config = dict(
    experts_per_token=2,
    n_head=12,
    vocab_size=27588,
    attn_scale=0.177,
    lr_mult_down=3.0,
)
Below are experts of layer 4 (counted from 0) of a mixture-of-experts language model. Rows are named gate (a neuron's input weights, with its number), up (a neuron's input weights, with its number), down (a neuron's output weights, with its number) and show model dimensions 0-127. Each number is 50 + 15 x the weight over its row's rms, rounded and kept within 0 to 99.
Before each expert's rows: a language model's description of what the expert responds to; "mostly gets" lists some tokens that are sent to it at least half of the time. This comes from a sample of Wikipedia text that the model never trained on.

# expert 48
English first names
mostly gets: " John", " James", " George", " Michael", " Robert", " William"
gate0:64 59 35 51 43 39 30 46 30 59 53 40 71 60 87 83 45 55 72 52 46 33 70 56 35 75 48 72 59 43 55 60 69 26 55 47 57 49 69 47 54 72 50 26 52 20 34 72 47 48 48 75 54 52 31 50 51 37 60 65 55 49 49 45 77 70 51 83 52 50 34 68 53 64 34 69 36 65 77 45 29 30 50 69 57 80 82 25 63 54 83 70 54 50 45 46 37 53 36 55 58 68 30 36 72 68 52 40 73 65 66 36 33 50 47 55 39 58 68 43 72 41 47 49 61 64 37 56
up0:62 55 09 36 62 68 00 38 36 43 43 71 41 40 69 39 53 51 36 54 33 85 52 32 38 52 66 23 54 45 99 56 30 50 64 68 55 41 61 39 52 41 22 46 43 45 43 47 52 33 53 59 70 64 66 63 43 68 51 49 59 46 72 58 42 65 46 67 57 44 34 33 57 40 33 62 49 68 38 47 55 26 63 36 64 41 41 56 61 52 56 48 60 38 67 45 33 47 56 41 51 33 68 80 23 70 56 60 61 46 56 68 62 67 38 60 44 58 36 55 67 53 79 52 65 54 57 48
down0:64 69 49 47 42 69 37 57 82 64 67 55 62 26 79 43 79 29 37 71 51 50 48 23 45 46 47 36 50 67 74 59 25 49 48 38 40 57 57 60 42 49 36 48 39 59 48 43 44 40 41 60 22 43 85 47 72 61 61 57 34 39 75 55 51 42 58 29 27 55 27 66 55 46 52 49 50 34 76 50 74 92 60 49 39 39 68 43 44 61 58 45 27 67 51 49 44 62 75 61 39 46 66 52 57 74 41 78 44 46 42 29 49 36 38 76 57 50 70 36 59 41 70 36 83 60 50 76

# expert 35
Surname endings
mostly gets: "ić", "ović", "sson", "sky", "ová", " Williams"
gate0:40 41 44 51 43 63 62 29 55 54 26 45 42 29 41 46 37 58 57 86 70 51 31 74 49 60 41 66 44 77 31 46 25 58 47 50 39 58 44 52 46 62 53 35 37 33 63 30 43 50 51 54 57 65 51 51 51 21 41 61 52 59 40 50 44 46 81 50 34 49 59 58 32 76 53 49 51 40 62 32 54 71 71 27 32 61 63 75 49 63 66 60 67 46 53 54 67 40 52 72 63 51 44 40 54 54 56 24 74 47 48 53 56 19 55 21 39 45 49 60 44 50 50 61 68 58 62 72
up0:55 51 43 31 56 57 33 37 67 28 38 61 61 66 51 58 29 73 48 47 49 80 42 63 34 51 75 37 20 67 44 56 66 64 31 39 35 64 57 64 42 91 25 43 37 42 70 62 33 42 54 43 73 46 51 46 63 51 46 47 34 37 52 41 29 62 64 32 40 43 74 49 47 49 59 52 52 37 25 71 40 56 52 07 60 59 84 70 45 53 30 65 53 61 36 46 38 62 44 53 55 29 31 37 47 64 36 67 60 49 76 46 69 37 51 39 44 26 30 50 53 27 58 40 58 59 39 65
down0:71 29 43 60 49 50 39 74 48 49 86 63 72 63 55 61 57 50 28 42 55 32 66 57 42 53 95 52 45 50 60 30 94 52 50 60 43 40 66 57 37 38 23 41 49 60 62 27 66 44 60 29 29 49 50 54 50 52 39 77 58 58 47 70 55 53 49 60 03 46 58 66 26 63 59 22 42 58 29 51 28 32 62 74 63 59 55 50 80 21 48 49 25 54 45 58 27 53 56 48 41 21 48 72 59 74 58 45 31 49 44 48 31 42 46 62 36 71 53 56 58 51 56 62 37 40 73 51

# expert 20
Mid-word consonant pieces
mostly gets: "plant", "ific", "ract", "rob", "ict", "pl"
gate0:39 34 56 63 62 55 46 48 63 29 72 90 64 32 49 24 78 38 39 38 42 48 45 35 25 52 74 61 40 53 42 60 25 28 62 36 42 55 44 49 55 70 59 30 40 94 50 26 37 50 40 37 65 52 50 48 51 24 36 39 76 45 56 60 68 53 16 30 56 38 53 53 46 51 61 51 47 57 66 34 71 59 49 65 46 45 75 54 59 77 58 57 49 54 43 61 61 68 37 69 47 53 46 53 17 56 69 72 52 72 66 33 46 59 27 33 29 37 48 63 38 53 54 53 27 46 40 62
up0:35 47 63 36 47 38 52 55 33 26 45 81 35 40 42 74 21 49 49 66 63 53 44 39 46 60 17 57 66 80 59 52 44 74 34 41 47 44 51 52 42 32 34 57 42 61 44 47 19 46 63 61 71 44 52 50 35 56 34 74 72 37 56 50 57 61 49 47 75 74 41 25 18 42 84 57 21 60 32 72 57 42 39 42 66 41 51 83 31 24 65 61 47 31 33 73 55 64 50 21 52 44 36 51 41 63 59 56 44 54 48 57 41 67 74 52 63 49 64 45 32 68 64 36 48 72 34 31
down0:33 46 74 83 42 51 64 40 58 29 55 43 46 65 69 45 80 53 44 39 39 44 55 49 61 56 61 54 58 45 57 23 53 51 69 48 63 54 33 64 74 54 41 42 47 66 39 33 57 61 38 47 61 39 63 35 35 63 60 45 27 32 57 57 46 84 68 43 54 35 51 63 42 47 56 57 66 61 62 29 41 50 41 51 44 60 47 49 60 15 50 29 54 44 62 96 44 27 29 16 58 70 44 51 56 57 57 65 34 52 42 53 45 55 41 40 22 49 74 54 81 35 52 71 38 51 40 52

# expert 32
Function words in prose
mostly gets: " these", " These", " those", " If", " patients", " Many"
gate0:60 51 45 65 61 36 50 55 49 62 27 49 70 64 63 62 49 48 25 59 27 58 67 49 39 41 72 54 52 66 57 44 23 63 46 72 49 52 66 48 63 80 35 42 76 66 70 47 51 63 47 53 37 52 41 49 64 67 50 59 22 60 61 66 32 26 75 70 27 22 66 20 45 66 57 55 53 51 52 13 48 53 33 42 60 33 80 38 50 41 60 10 38 49 81 34 68 56 45 82 45 26 62 48 57 35 34 55 50 63 39 52 50 53 58 50 29 68 47 28 68 40 57 40 66 72 32 47
up0:75 60 31 57 33 30 50 46 58 27 62 49 36 48 39 46 62 73 49 60 82 38 54 24 55 54 48 20 62 59 56 26 52 69 46 39 73 36 28 52 42 33 49 82 27 63 63 51 44 24 38 43 48 64 51 58 39 52 52 15 40 47 38 31 59 45 42 25 71 60 68 42 72 59 33 60 31 52 53 45 66 23 87 55 54 57 56 49 21 51 35 62 43 41 52 41 54 73 51 34 21 83 54 34 41 59 77 67 74 30 58 64 37 23 44 46 76 58 64 36 62 38 55 67 22 51 63 37
down0:49 53 48 65 61 33 75 65 44 32 61 42 61 67 58 70 58 53 40 72 37 24 47 42 67 50 59 50 31 68 69 61 77 63 49 62 50 14 38 54 76 60 60 13 24 54 39 75 41 57 46 71 45 78 60 57 62 65 52 69 41 57 47 33 41 61 36 41 60 71 80 69 44 76 40 48 52 39 74 48 67 39 45 59 83 66 56 31 32 23 29 48 37 46 55 48 42 57 44 53 47 52 60 34 43 64 41 69 68 72 49 38 41 47 55 64 61 69 29 57 58 56 71 47 43 31 48 37

# expert 18
Foreign name syllables
mostly gets: "š", "ș", "ñ", "ón", " Luis", "ç"
gate0:48 59 65 65 40 57 46 41 41 37 64 84 62 31 52 43 38 57 18 75 39 43 70 50 51 57 44 67 65 42 32 59 51 67 58 63 56 32 54 62 32 38 53 36 50 68 69 31 63 78 43 41 37 44 71 64 66 42 49 47 29 42 40 32 44 43 53 68 56 69 48 55 63 72 44 61 39 19 34 23 59 17 49 48 52 72 56 44 34 52 59 48 46 40 28 61 41 70 65 79 51 56 58 68 70 78 59 28 40 49 57 48 33 71 67 65 39 45 76 42 26 22 29 51 64 69 61 47
up0:47 50 32 51 49 56 21 34 25 52 73 58 52 58 20 43 56 65 55 22 59 54 31 56 39 66 41 44 76 53 00 73 53 74 61 82 40 58 30 71 39 28 44 49 39 53 47 50 43 50 49 41 57 48 42 46 47 74 48 93 38 51 36 09 50 55 48 42 40 72 49 41 61 53 25 53 55 60 46 48 56 46 70 24 45 42 60 60 35 32 83 54 47 43 69 80 52 62 46 69 32 80 41 49 73 57 83 51 61 45 41 60 45 50 49 54 44 45 68 56 69 69 75 50 52 49 69 56
down0:45 46 46 57 38 35 47 36 49 54 69 29 59 49 41 55 54 38 31 58 40 67 45 70 47 63 52 50 39 65 64 55 48 33 20 31 34 40 50 50 61 54 70 43 73 53 34 52 51 64 66 53 69 47 45 61 85 37 34 32 56 44 56 29 44 34 46 30 19 60 35 63 39 85 47 62 51 42 57 50 49 47 43 36 18 45 20 46 52 26 75 55 36 12 31 49 43 49 33 38 64 41 49 74 64 60 53 66 43 59 52 76 35 35 09 51 41 37 34 63 87 49 42 68 80 56 32 52

# expert 8
Early word fragments
mostly gets: "Al", " al", " Al", "pro", "El", "qual"
gate0:56 65 46 53 24 58 46 48 74 69 63 94 60 66 31 57 45 50 63 53 43 47 58 59 50 63 36 43 38 59 31 50 33 71 41 82 44 35 49 44 57 42 40 78 70 97 57 53 16 40 33 23 66 60 28 78 44 29 58 51 25 71 29 60 45 65 37 44 46 39 57 54 42 35 66 45 36 43 41 34 53 44 49 44 57 28 39 47 72 71 51 38 58 32 29 49 49 67 66 45 59 59 54 49 18 66 55 55 46 43 62 38 27 42 58 64 44 23 64 57 45 41 49 31 41 33 42 54
up0:30 64 54 41 39 61 43 52 61 74 57 42 46 54 48 49 58 49 51 45 64 49 35 76 23 59 50 61 60 23 70 58 55 64 53 56 36 43 53 79 53 55 66 48 63 57 63 55 44 48 46 34 16 46 71 72 43 47 57 68 29 59 74 67 33 63 50 57 50 40 26 36 28 57 70 50 42 49 35 59 35 44 54 70 54 75 70 11 30 42 39 26 30 67 63 54 58 39 63 38 50 49 72 71 40 51 39 61 38 54 40 59 35 57 58 72 53 07 47 20 25 41 45 48 56 36 36 53
down0:37 76 62 51 48 49 47 48 39 35 66 45 48 66 58 67 55 56 51 68 43 25 62 69 62 37 48 54 42 64 73 41 60 35 37 44 60 18 55 62 63 73 69 29 39 54 41 69 58 45 59 48 64 51 48 32 68 63 55 39 28 46 59 30 39 66 51 53 61 70 46 68 40 65 34 51 39 53 68 65 73 68 24 73 42 61 79 35 48 50 58 48 48 47 26 46 22 48 26 59 76 63 65 56 40 53 36 43 53 61 49 66 21 43 43 64 58 34 46 65 27 63 27 46 59 48 60 42

# expert 16
Definite article "the"
mostly gets: " the", "The", " The", "the", " entire"
gate0:51 60 35 33 55 99 24 66 70 37 36 45 27 43 43 39 62 51 32 54 54 33 55 58 35 47 59 35 62 38 74 76 37 46 51 51 58 78 62 35 28 51 50 61 62 55 47 28 34 75 37 51 29 06 70 49 54 55 48 93 59 53 61 43 24 37 66 52 43 30 31 51 22 60 38 65 48 47 50 51 40 71 33 55 59 46 39 55 46 56 26 60 44 71 56 83 48 54 64 43 61 51 53 65 54 34 57 83 49 30 49 53 87 34 70 31 61 53 49 33 60 47 47 52 35 69 38 33
up0:35 40 47 52 60 83 56 44 67 72 34 37 60 67 41 51 61 50 25 43 53 66 58 56 54 64 56 41 52 76 55 72 62 34 47 55 06 58 56 36 42 66 47 63 67 54 46 33 47 49 25 47 33 20 44 47 35 57 40 86 62 55 54 51 43 40 36 64 63 13 30 44 44 51 49 63 56 48 70 59 64 50 42 71 64 58 40 50 40 51 25 72 41 45 53 32 59 55 37 40 46 86 22 64 42 58 36 74 61 46 57 49 55 44 67 37 46 13 32 40 44 40 55 36 65 63 38 62
down0:71 51 65 83 40 40 55 41 69 50 50 46 55 76 28 42 63 39 60 44 46 63 45 36 50 61 49 49 62 33 52 59 59 55 55 62 54 53 41 36 62 45 54 28 51 61 28 54 51 44 60 48 42 31 50 49 50 72 36 52 76 65 38 47 52 56 44 75 75 39 76 54 64 32 45 59 32 65 42 46 74 49 72 54 34 52 62 45 46 58 44 48 71 42 63 79 45 66 33 51 49 38 47 43 31 39 46 53 55 33 46 63 54 44 28 68 38 81 63 47 22 58 63 50 45 56 38 62

# expert 28
Clause-joining and, comma
mostly gets: " but", " and", "\",", " But", "),", ",\""
gate0:25 58 49 63 43 53 41 23 62 55 63 41 43 27 45 57 52 52 42 52 55 65 59 48 52 46 17 63 57 57 16 37 71 28 52 72 42 59 55 45 21 46 75 54 46 48 45 32 52 54 56 44 35 57 39 72 52 57 52 55 45 52 49 64 63 80 42 60 57 62 60 61 63 64 69 53 34 49 31 40 50 53 63 54 43 50 65 38 49 38 68 75 18 69 62 30 52 54 35 75 57 50 70 64 44 65 23 42 66 59 62 52 58 67 53 55 45 47 65 39 32 43 51 40 46 65 34 71
up0:59 31 48 53 87 31 56 48 39 52 60 54 72 53 24 56 72 56 36 54 63 66 51 55 38 49 59 60 31 50 65 67 41 65 43 59 42 45 50 36 41 72 51 56 52 76 56 67 52 22 58 59 68 37 38 40 75 27 33 60 49 62 41 37 35 44 51 59 34 54 53 49 33 27 44 66 43 52 46 25 63 54 35 50 35 38 25 60 67 55 39 73 38 42 44 58 55 59 49 50 08 47 39 52 48 50 40 71 52 50 64 39 47 56 17 37 48 49 18 40 53 46 19 57 61 49 58 46
down0:41 41 49 40 52 66 63 41 48 39 56 50 60 51 41 46 63 51 48 53 52 39 57 40 44 49 29 53 29 64 43 37 47 32 57 41 78 56 46 48 36 43 66 54 41 42 60 58 62 58 49 63 44 55 38 61 29 41 88 61 50 57 54 37 34 77 43 64 43 36 55 58 70 61 55 39 52 46 34 52 02 49 73 50 40 57 62 63 58 53 51 54 54 68 29 65 51 44 49 34 53 54 64 79 28 51 72 28 31 65 39 49 58 49 84 46 23 45 52 38 30 78 36 24 41 56 50 57

# expert 10
Taxonomy name pieces
mostly gets: "idae", "ensis", "aceae", "osaur", " †", " pale"
gate0:56 25 58 51 73 37 63 71 43 45 62 38 59 37 61 67 55 49 47 52 76 24 62 21 76 51 69 41 47 40 44 62 53 53 54 22 39 38 55 88 53 58 57 62 39 61 44 75 47 39 58 67 39 45 25 58 60 70 60 55 77 59 89 38 48 54 46 30 49 77 39 55 50 53 55 56 65 43 35 38 41 62 34 54 57 48 33 32 38 42 53 41 35 18 81 45 52 68 21 49 40 70 42 54 44 33 33 22 56 53 50 35 44 88 39 46 98 32 70 54 60 65 41 67 35 51 49 58
up0:57 56 94 20 59 39 66 56 49 55 45 57 60 56 83 45 61 42 29 49 48 57 39 37 49 34 88 69 51 44 44 50 68 31 67 53 48 27 52 33 53 62 38 54 36 68 45 73 46 51 43 37 44 49 58 67 63 60 39 50 50 86 69 40 48 43 58 38 48 55 58 49 51 44 42 81 47 69 59 45 44 29 34 45 42 36 38 48 48 62 59 46 39 45 30 36 40 39 35 35 63 61 45 53 80 43 35 33 41 67 26 33 49 66 59 48 72 40 80 50 60 27 66 67 31 43 48 57
down0:21 48 14 18 57 64 83 53 38 44 59 52 50 46 20 21 70 90 58 35 49 55 62 56 40 63 39 43 63 53 62 45 86 65 49 49 36 44 40 57 72 36 42 40 62 45 82 45 56 36 61 67 47 59 75 42 71 56 56 53 46 81 69 48 43 60 50 53 53 43 40 64 26 47 38 74 56 33 36 66 55 26 25 23 39 40 50 56 50 47 64 49 53 71 42 48 63 62 55 49 62 60 65 07 40 43 84 48 58 62 36 63 40 69 82 49 41 47 51 67 52 76 55 46 48 44 62 43

# expert 9
Auxiliary and copular verbs
mostly gets: " been", " is", " has", " have", " was", " are"
gate0:48 46 75 42 55 45 67 65 64 61 53 53 32 59 43 47 35 69 39 59 43 42 34 70 55 48 24 61 49 32 27 43 26 75 54 39 51 37 50 52 47 40 71 40 82 30 73 46 57 52 60 39 55 67 86 59 42 42 59 52 74 45 25 41 66 48 53 30 25 71 52 40 60 58 36 43 57 36 61 63 42 37 33 37 56 33 47 68 44 62 61 49 31 56 39 51 51 67 56 26 76 35 59 44 49 56 37 62 69 49 61 45 42 50 44 43 29 71 17 00 33 37 46 63 20 39 53 70
up0:48 31 51 48 69 60 60 49 24 34 46 53 42 49 37 52 50 58 45 46 51 26 55 62 45 67 54 39 42 53 43 64 39 71 53 34 55 22 76 45 32 06 58 51 54 43 69 47 34 49 78 48 65 67 55 48 46 70 53 61 67 49 34 45 40 33 49 29 50 65 51 47 68 14 41 50 79 38 36 80 71 57 42 33 55 41 25 44 36 45 40 64 61 66 50 71 45 61 64 56 37 44 54 64 76 47 72 43 49 13 62 36 50 71 60 59 40 74 51 10 36 52 58 58 38 66 89 51
down0:49 64 63 50 23 45 53 44 52 36 60 66 59 30 57 45 36 59 49 32 51 62 63 65 59 53 59 59 52 59 55 44 54 49 37 45 29 59 43 40 12 58 53 37 59 72 43 82 29 69 32 63 51 76 48 66 35 48 55 63 65 59 64 59 35 86 29 60 36 54 47 49 22 59 36 57 55 59 63 41 69 46 49 39 40 42 51 37 61 68 39 16 65 35 56 60 65 45 72 54 65 30 54 38 67 47 27 65 36 51 46 54 55 19 67 53 41 27 28 73 08 25 26 10 58 45 47 43

# expert 22
Capitalized name fragments
mostly gets: " McC", " Thur", " McG", " Col", " Wh", " c"
gate0:46 61 46 70 67 16 71 72 50 39 26 40 34 64 41 27 46 56 50 46 98 45 51 44 42 78 50 50 14 61 46 38 58 49 54 27 61 42 37 56 43 27 35 63 70 46 67 66 65 45 43 69 63 45 38 47 56 39 28 62 07 41 55 13 47 60 63 79 63 73 75 45 45 66 62 32 22 73 37 60 34 51 45 54 79 48 60 49 51 35 39 49 26 52 54 51 46 39 56 37 60 66 74 55 52 51 45 63 56 37 42 44 49 60 68 45 38 51 53 41 21 82 60 35 55 61 73 14
up0:47 35 52 61 48 34 56 38 36 24 08 51 45 60 51 73 38 47 71 96 47 80 48 50 37 72 16 50 56 80 63 71 41 52 39 57 59 52 48 69 62 70 61 29 47 60 63 64 68 40 35 28 50 38 51 56 53 65 41 64 77 40 42 39 63 48 45 59 21 45 51 45 24 73 27 60 30 59 46 52 43 44 76 54 32 46 49 57 41 44 46 49 45 67 44 63 68 54 47 61 49 71 43 55 45 64 55 43 52 42 47 38 21 32 64 50 40 61 36 72 65 49 60 44 46 44 29 25
down0:39 49 28 67 45 42 66 30 56 47 65 33 64 48 72 51 84 58 39 67 47 33 51 58 54 66 34 59 49 59 54 49 59 52 46 63 57 70 45 29 41 39 27 72 50 42 54 72 62 36 75 46 69 50 72 60 43 67 37 36 53 10 50 43 32 32 55 29 36 46 30 46 89 43 53 50 41 56 33 27 57 44 64 56 55 56 48 49 32 64 47 36 37 60 36 72 55 38 81 60 61 50 44 63 51 50 38 67 22 40 56 81 64 25 40 59 42 82 43 40 57 47 43 71 47 39 68 47

# expert 6
Technical word fragments
mostly gets: " x", " h", " br", " cr", " sn", " t"
gate0:67 38 19 41 50 30 51 75 73 25 43 31 34 42 32 62 33 40 44 67 49 66 99 39 75 50 62 61 49 61 36 37 59 30 50 32 40 51 40 58 49 42 73 56 70 37 69 61 34 50 50 42 30 65 32 51 58 51 43 40 43 61 52 65 43 72 49 55 64 51 53 51 50 52 37 50 49 71 40 48 31 51 44 59 59 40 73 36 47 53 47 42 61 69 34 59 42 48 39 56 16 41 61 25 53 76 38 62 50 40 19 36 66 74 58 71 19 51 50 58 54 22 72 35 48 71 65 56
up0:49 35 21 48 52 38 38 46 38 55 39 52 47 49 40 44 48 51 28 58 69 60 54 44 34 56 62 66 89 35 46 43 40 50 50 34 48 61 44 67 70 35 55 60 69 88 34 61 49 31 24 37 36 40 50 33 46 19 56 54 26 22 85 35 90 63 55 61 35 48 54 68 25 81 52 47 50 28 33 46 45 33 42 40 54 42 26 80 38 40 39 55 45 47 39 41 65 53 35 60 28 53 60 45 77 56 70 54 23 45 43 57 63 58 42 30 55 38 62 85 76 75 43 71 28 54 47 38
down0:57 61 41 40 62 72 63 57 22 52 54 27 54 60 73 63 44 55 30 43 70 39 57 56 52 38 44 22 43 53 48 51 67 41 14 50 36 49 42 53 06 55 69 64 64 64 66 41 41 66 70 70 44 46 37 74 30 76 64 60 69 65 42 50 61 27 40 35 55 24 72 41 30 69 43 49 56 45 61 47 20 47 64 33 60 74 54 42 42 57 20 49 37 69 77 33 49 41 70 42 62 39 42 42 51 44 45 54 42 49 46 65 60 47 13 44 53 45 61 51 41 41 43 59 59 53 27 33